Weights of a small mixture-of-experts language model, trained from scratch on English Wikipedia.
Size: 11 layers, width 128.
Training: a variant of Muon for the experts, 671M tokens, 10236 steps.
Below are experts of layer 5 (counted from 0) of a mixture-of-experts language model. Rows are named router (the router's row for the expert), gate (a neuron's input weights, with its number), up (a neuron's input weights, with its number) and show model dimensions 64-127. Each number is 128 + 32 x the weight over its row's rms, rounded and kept within 0 to 255. Numbers have three digits each.
After each expert's rows: a language model's description of what the expert responds to. This comes from a sample of Wikipedia text that the model never trained on.

# expert 9
router:090095099153097111144147153170124092166125133136098162119103104121117114149137190122096082039139213094149155121139159082127125179164134130095098076095148059134103143163130157078132068067164187
gate1:188097120149112163136159124143123134069104072154152117100140121119155141096147101124126114089098090129102096193168163138174142083156097150129146153081121138129117121100144128113236084120131116
up1:146101125132226123157154137176103126123117142150142152114102111186150128089107123151088140112084151156096117160204191155120154088142161126133098107108123188137073112119115146185130145124106145
What it handles: Vowel-led syllable pieces early in foreign names, especially Chinese, Korean and Japanese, after initials like Y, K, Ch, e.g. Yun, Han, Kim, iang.

# expert 46
router:128091156142065100165115137181142087156164136140161124133082171138071128152118149099153122123142114080118111122109119106105144136127086172171077122137120059162092115093148118102098092109110136
gate0:130109107142103101121168119152157134138111154051148156067127105118144118136135151135109119127114197146139133161136111146139137110149112157158097140067185103155098141188132189108137165101181121
up0:133145097131148108118081105197173111148113135181085108145133169127082114158080124170194128119134117148128122134103094097139161144140147152132108094119127093138112125107151062049122107177195090
What it handles: Pipes, dashes, brackets, quotes and symbols opening a table cell or list item, plus initials like M. in credits.

# expert 59
router:078145104220096107158179122113138109085117129158099122169116145179131133142099145119167095101136137123130140185110162115127091174185160158137120057082091065172115154106131095095150064103152094
gate0:120147147185112139086141093168161096104084124138166136129139105110121102172124117111128149061114150153127155105140173076129119143188055084142091102139122147131102143146092138071181098175152091
up0:089166161160136092180159198144120152097161124143113093113104184110104097070083179185125097157182134150074125092102115102131115099094128094161093118116157140107123163088147232137065165120147162
What it handles: Pieces with g, such as ig, ag, og, eg, inside words and names like Ceredigion, eligible, Origins, Haig, Mega.

# expert 6
router:091116140172148118159076111133218127112083127140109136131156136129080099142083185104169137050146158081141117138084083112048100149141149154187096151099117090111096136131151110101169118129154137
gate1:121161086149096107119144159080164102140120094122056145114114124147113135103175164076109122082136119077143112236129138152101110134120173104149141098087146113165099143150133137164123128151151091
up1:150168141115106153077116136107156113109147146136179096151112108125128152125136144153115135109114114160104098115110126118084126030195170147144122120196076126125109196071091162128162087110103114
What it handles: Word-internal pieces built on v or en, like surv-iv-or, Hvid-ov-re, collag-en, Ser-en-ity, common in Slavic names and place names.

# expert 36
router:065109137134111088197150142145119092167124141117139132155098126191107129162126156144154107063121176119108138107075171118145110124149110181197048121122111051136135138118182125077171135101157118
gate1:085044126143122136092165155139125216174092151153152098119137108166123136128163123142209140168161140089131110140130144077125121103098157159137149122128158164145101161119094132119189181161113090
up1:134123128121126110198115128139162107172172112148138134049165123081153184106145137145072127125160102101172088108119139104162126161155147122170147094145148168101143138092159120154151129111134157
What it handles: First digit or two of a number in dates, years, coordinates and table cells, such as 1 January, 1998, 51.600328.

# expert 50
router:114080115168137103178147198183175110100126114133120090170124148153043142104113142090165106066159177107115113163115150077090120112152131132169099167139125150145134170121144098053138088184186142
gate1:076170119109108091091116107151132130110101119115132098148131130100059154132150128111167107099164146136095078076100146063111111133164159085136111116098123153122135115158075154126146193158236156
up1:133145132160158105177140183140106121162109164113160089129155070108145152109148124112191134154098150103115071110126168141112108148071203241114146104104106132172142149199131186114157173175187137
What it handles: Clause-linking words and subject pronouns in narrative prose: that, which, who, he, she, they, plus the n ending Then.

# expert 14
router:100117128153137122115143134125115087097097186151098181093143144207105096108101190100160071098144202070070131093133164129112085149147179164161148154117113067151100139146112088103130097127137084
gate1:174093178141139109168113136182111162103086151118107147112124152152166128093113133117136084139144157120096110172099147095136101074177153140136104134103104092152177112187190082102171175084162107
up1:166118162155172081124167128119198125077147178140181140118153114182129140114098124175188154098113169094120165100075163118095073146071154174167142116116083037105138088104109137129167173137149110
What it handles: Line breaks and the dash starting infobox or list fields, like - Coordinates:, - Line:, - Kingdom: Animalia, - Date of birth.

# expert 2
router:124104114169056106152149179122135122137101169166088153159091170170072121122106146090120096108110138124125138097110126121072100167151172127151117148107130068148120116199171140096181129166082125
gate0:078082137159094087122093143055123170145119130156119101158106088132113170160103112119163160109115115103108153074085176099103058104085105108145128148141125179126130168157153089100194134162089088
up0:153102082157095125024170115154109162169121149103044161129138091138157135134183123106143196108102168132170106120112103074194091113141130154151140132104144116126117134136152124098171150132150095
What it handles: Short word-internal pieces such as ap, ock, ool, op inside words (newsp-ap-ers, sh-ock), plus nouns like season, project, Group, Division.

# expert 53
router:094099112139112098115079135080116093118126128144151220155085155143105143215122182101155112109117141110164186112082081078093100134169083147111111133128099060161093147147154128072111118120054141
gate1:168120138183081150146094094123098063153165172130128152108094155106114147161149147069080174105138146132132170106135153100100118181150118061119071099164125123157103126104099065096088125158130178
up1:110128064147119105094165054172101103169093110097124121178191154128110107077135068135131085084088119136097145157111119178101157168090129133156143098074135152111134057125145111114153095152117090
What it handles: Pieces like op, ip, h, up inside words, as in Encyclopedia, enhanced, caliph, chemokine, circumstances.

# expert 34
router:087068145131063111110131187181124134125077145152140114176101115167075079181099148110151086136129116061130131122101147128123097119124148148138113144113060137150133209149151168107118114128144175
gate1:114077067136063146173096163161147128138116113151136165135084104175118080100141110165202116105132156085097201157098138138124083133105104116120113124173110158179111179098146110136131117099134172
up1:085083069165093150152101143126130141147045202158151146106108099196124103115177112160119102092084080129040160092133141151103111066136074159141090083181100183175141227100138137120133079107128169
What it handles: Plural endings -s, -es, -ers, -ies on nouns (houses, boxes, boxers) and plural group words like people, children, members.

# expert 17
router:069095193167077059139157136118109177167141176120081118110104154163084090173055150127154073134100143125111137153111129075147097135136100170125104162133096136155135143155142124105136071112105162
gate0:193096151087109143102101151151088129055107171109071103140110124176058104142102170123138110141105106137145130159134061132184122103105112081135128127106103123240104080150125141126172076131126111
up0:151087119097108093089081126101182131168154178162101121162085143169173075162115139133165166147125109129174098071125060098212147172132101117096120111117107121094185124135109138119126105163119158
What it handles: Inner word pieces such as ount, ult, onn, att after a C or c, as in County, simultaneously, McConnell.

# expert 61
router:123127099171094105128196125151116137114106124115132104090095111154114158182133183092113124038146175100138157089085103076126131175103153134130115149120161066151107175133155117096118129079123146
gate1:115069131118138122112115162140134146131140158171153137240167113125153088189107126095081152102098084113156136142072134143153095148089185126103120134137166098151062122171177115100125150130152136
up1:127112155184169133128135100078141156135116112122140085088096089159114138096127125186104140113202100136121130074120135048151110087138109124132102147175137113065153072095098109129086181117110152
What it handles: Two-letter pieces like ar, am, ad, ob, od right after an initial consonant inside a word, such as t-ariffs, H-obart, cig-ar.

# expert 37
router:116162175182123114152115156141147101150146148134086145126102185178120098183145131095138083110170123119084155067163156154111134126146085149168075119080106146156120151095133153119119152086151156
gate0:130129112118135109128106137137125096110181110117099126066091124086125112147104157096077135155158150138156169103137125120103038129110153173146139108089107144140079146149155163113125107145103148
up0:111125167146119154180139108129167126141090154103173122118158089146118122199124103168162180118133126135144095113101201144095134112138110151143151161134164102177132115119108093163114080111167177
What it handles: Final pieces that complete an English or French word after its start, such as che-ating, Bl-ue, Fil-ter, Cop-per, Dou-bles.

# expert 55
router:130121154156116110162133146144133147114161188130132119140031162181092075167133151086171108101110173076088140162102108105114109138158108103176116110114159070161106172083190078089143095072105137
gate0:128158164126124107097141094145197081074163164143156131113099160148099090138136144109148112127173125109109123167175091084150112148103071117181127126122169112102116088081118116149114157100107078
up0:107104117128115173133079158114109167129064073114078135110160078148152215186110128186092120125113139177168113106152125134130125134189188125078149106116076177129087119147102110161100083076159139
What it handles: Number words, ordinals and quantity adjectives before nouns, such as two stars, three still living, first, new government, last.

# expert 15
router:081148102180110096119156150164169061123105115122110113167087124157115069105075183072141074077128183124132169161061076074120110092148145178123113178131069100148124180137167094093123127121143080
gate1:162151130112100127152124126172125104123092145122100080170150123132134140112161201159152090098165064152152132141063216062102166132151057087161128121102091093110136130085113175129128089126157161
up1:137158170111138171144114172118117128124110154087094080171095076113169099122125112082099113070167111036119159134154188068120154139082096122157165083146158086141108115124106165159153141149111142
What it handles: Finite was, is, were, had, have, often after a subject or relative pronoun, plus adverbs and passive forms like also, previously, being.

# expert 18
router:072157167131093092158152135149143141109163121135161084137094148155117095143093206107198100114167175129088187107129151078088151096146181115185096153085127117166106129141163053059172104133147104
gate1:106128176123156091123094135147114165133118191115181132115143106092142106192113161056173180148139090163131162128144145089096143174127186124159150097173153119187119125155084087087211166137155107
up1:199167118108144124122154122094077129127141119154147131158105155168104138197108145106121126126116133099161078114113130124135088125118173111149167064157152202137200158108145144132171105128211123
What it handles: Single b or f pieces, mostly mid-word after a split, as in micro-b-iology, sacri-f-ice, terri-f-ying, throm-b-ophlebitis, also word-initial f-racture.

# expert 23
router:117131144141071111153147136129174111152144170091159167121097133157040157181069177134149110094140168110144184177113099110126153116158120162122078108103127110160151148103111139110157138096149106
gate1:123153194133146066113143118129149105152118194052144130194112145083143069183119142128139062136147143116130150154119110116100135145137154108111100138107134129165079127115188081124105167145096137
up1:128181128144163106147162128128104136165099089123112146085062133168164129068180128123137122185103127137159135111126203148146107023107136113126163131135130104116147138156188143117137143088145147
What it handles: Past-tense and participle endings and verbs after was or he, such as undisclosed, graduated, made, found, released.

# expert 57
router:115126122119137122205151151154099079157072168171122132097099126145094078148123140130141049133138103054087160152092165100074127111104127121127130164066140093180130125143102113092123160162174155
gate0:163100154123135123129112103132124195119105183131154164092146116132153153136093138139160136118163125077077165139115118080101098075062165130144146157082170084125117081164125131062150176116134102
up0:138164130130072143080118172137135039076171051138157089136129154101126134151085138144138156116094139147138124103106125151164141152156113114141128098100102083078147144117132158158143087134069136
What it handles: Place and direction nouns after "the" in geography and census text, such as name, area, north, district, village, km, plus location or terminus.

# expert 51
router:101148172151131090139084168116159078172115102161137108209075187189110164134134153114138141094172214071157133140127150122076164126100106134158119141104121105148088166184159114105108184102174145
gate1:082138146122181123164134128103165172146111113166092124160015104144182140142046153153091132110154155093098145157138163145096139089161117113154126137084126079187169113108188124083093101097140138
up1:150034084112085143159091144066182060127140049108109118141124157181118115159180082154118147152120079201140115163122076113152132096058133158157121119127145134126100189110122110162142126113134171
What it handles: Common English-style letter pieces inside words and names, like er, re, in, le, y, ri, e.g. ent-re-preneur, Tr-in-idad, Sween-y.

# expert 60
router:118103156156129099112148169113130069125130163144117151101138149168124085125093197097188085103098166062095158091113182106090078170146155183150146161085131089169104132111145116097140144099129067
gate0:118144206111116091115128106115129072097168122135101115051165117186123084135112127170122044114133134138151152154091130142093139150242167147114127155118104130139164079119124126139070199102111102
up0:168157120120128120164108129144142118135104104116098106098123042141125138151124113101047068072181104124171119137164153082192122132104154138139141182131088117162090160120111118120112130160160119
What it handles: Single line breaks and the dash starting the next line in infobox and taxonomy lists, e.g. - Released:, - Class:, - Weight:.

# expert 0
router:095079103174121073169135177131133111140110152159143158131097184155049101155110139081134133095134151106043138160098186093109166109176087116150124142119104130179104166162144083081161114126123143
gate1:170072087127119106144134163087147097193162100163099110136155123139120111125093125061124149058160148152084148119103106133161104175145109159169114147155140130170057094149141153109164153123123140
up1:150148145128169102092084157127207161137137062190092114170135123135096099127138128135159118114133134096116061189153091116166162173139140130126129119131130099154137186123085119121159122059094131
What it handles: The word "the" and preposition+the pieces like of the, in the, at the, often sentence-initial The after a period or break.

# expert 11
router:115153209201102090139173097177117071138097134161095182160128122181090084197051149062122086126125157094133100123147117100117114151096145154178109145101146090149106135151145093103138144153146098
gate0:141161201147150087185188127131102154178090147121131152151107110102111129145076124085095114113105110169111133113144177069040154131179105098147074140084157148171135159084167124099126070139144101
up0:112149095098151157109122098130146089126174109074144128152168123114108162121162150184148163122115163089126152122138074197145110137092059160100147149152075172123135137127106121138096135207098133
What it handles: Word pieces like ist, ism, el, em inside words such as redistricted, statistical, insist, plus role nouns like artist, politician, critic.

# expert 7
router:104124149163106113133127164116125105127094135103134147143160118162103075149110154141131029132141191040064153156086137055068143135160176101117105108117118146206154107121143150061174131181150122
gate1:109181174168109151136152147143205096117121178154214178153142078104084101090113148140143097186101140154129185107096149120173158119174110093122148144163121153160109118145168080105115149100096126
up1:142047123142132115111164112163088152144120148203147134137123160114114131161068121125105117112133123102165094115106167137083144119093155131138097179133150085084108162125063090111135145140101129
What it handles: Common words for work, performance and action that can take suffixes, after the, to or its, such as perform, debut, record, design.

# expert 4
router:146098156160107086146198159128155091113094136182087145161053129177071089153084147142166088131172120077128121086117136136107182151158130121159096130073101113185145127108149156129191149168202099
gate0:107156078112171174126134171096134095134135094156122187108132109143149181163142139151132078134148120096132138093147076115156156177129072108143088121161171069158137111094133099120176101194121079
up0:129142059119160129096070080068092169135163110147104098157164092111101151165158140170135144094168138098136098156220161130114121127131139156148101107157133129120146155141112171123150102119149182
What it handles: Word-final suffixes forming abstract nouns, often before "of", such as -ation, -ance, -ment, -ity, -age (reluctance, compliance, reasons).

# expert 27
router:075108082185107121153096121158110101141078157133128144163074149157089089175114206155123116068136216067135139110096120128106199146203153134178140131112082090146123150115186084084152129159156167
gate1:120145073158149132142110164127143158112106118173160087169089160107091188155115111164150118093122162125088103137177071115152182078149121099116150124050058161106168152166164134114168182141120150
up1:124131111118102107138092141196196153114153089167216106132075150094128072119138171125159102087136198145125103166100086108130182093126161131091149171103092136153176076109095180139144079178097125
What it handles: Spaces, separators and prepositions placed just before a digit, such as in, to, month names and commas in date lists, e.g. "in March 2014".

# expert 35
router:100090170187109051158131156171113140126105148159167160154139197160077109164075147069133063107127140074084124145144120047157104131154088136136105162142093076127140158088198104117112162083121100
gate0:149076146110140110175106090103163122141152125131114141162147110091170140124168134146157092129127180208117132104105092114165113066112150113119112135063100171153172196097108112158161107099142118
up0:146144085114149157169093107081123086087118135113130105156141120120140181051170114181089102120145159115097094156140112141153136159120124156102120117082171142128147152161103144114118136085136079
What it handles: Commas and semicolons right after a proper noun or word ending, as in Boston, Manila, or comma-separated lists of names.

# expert 19
router:116063143153138126161138140175180069173093168141105198130131129169111138105103159107111114131102146087046135096142147105110158137124125097196081124150093111168102130059160142104145092122132096
gate1:146133177121103118158098171175034114135104148085175149084127141074193113112116124122089132119070163097067121112092131063113109082144098137145123105106081099096076102122144072152097114163116115
up1:134117169143129107145141161127135106141141166081205153154155151143134165103166125123096166175093202097072107118116103065144093098110160135119124096112086158130084109115109192097127104116192103
What it handles: Colons after infobox field labels and words that introduce lists, such as Modes:, Written in:, include, such as, by:.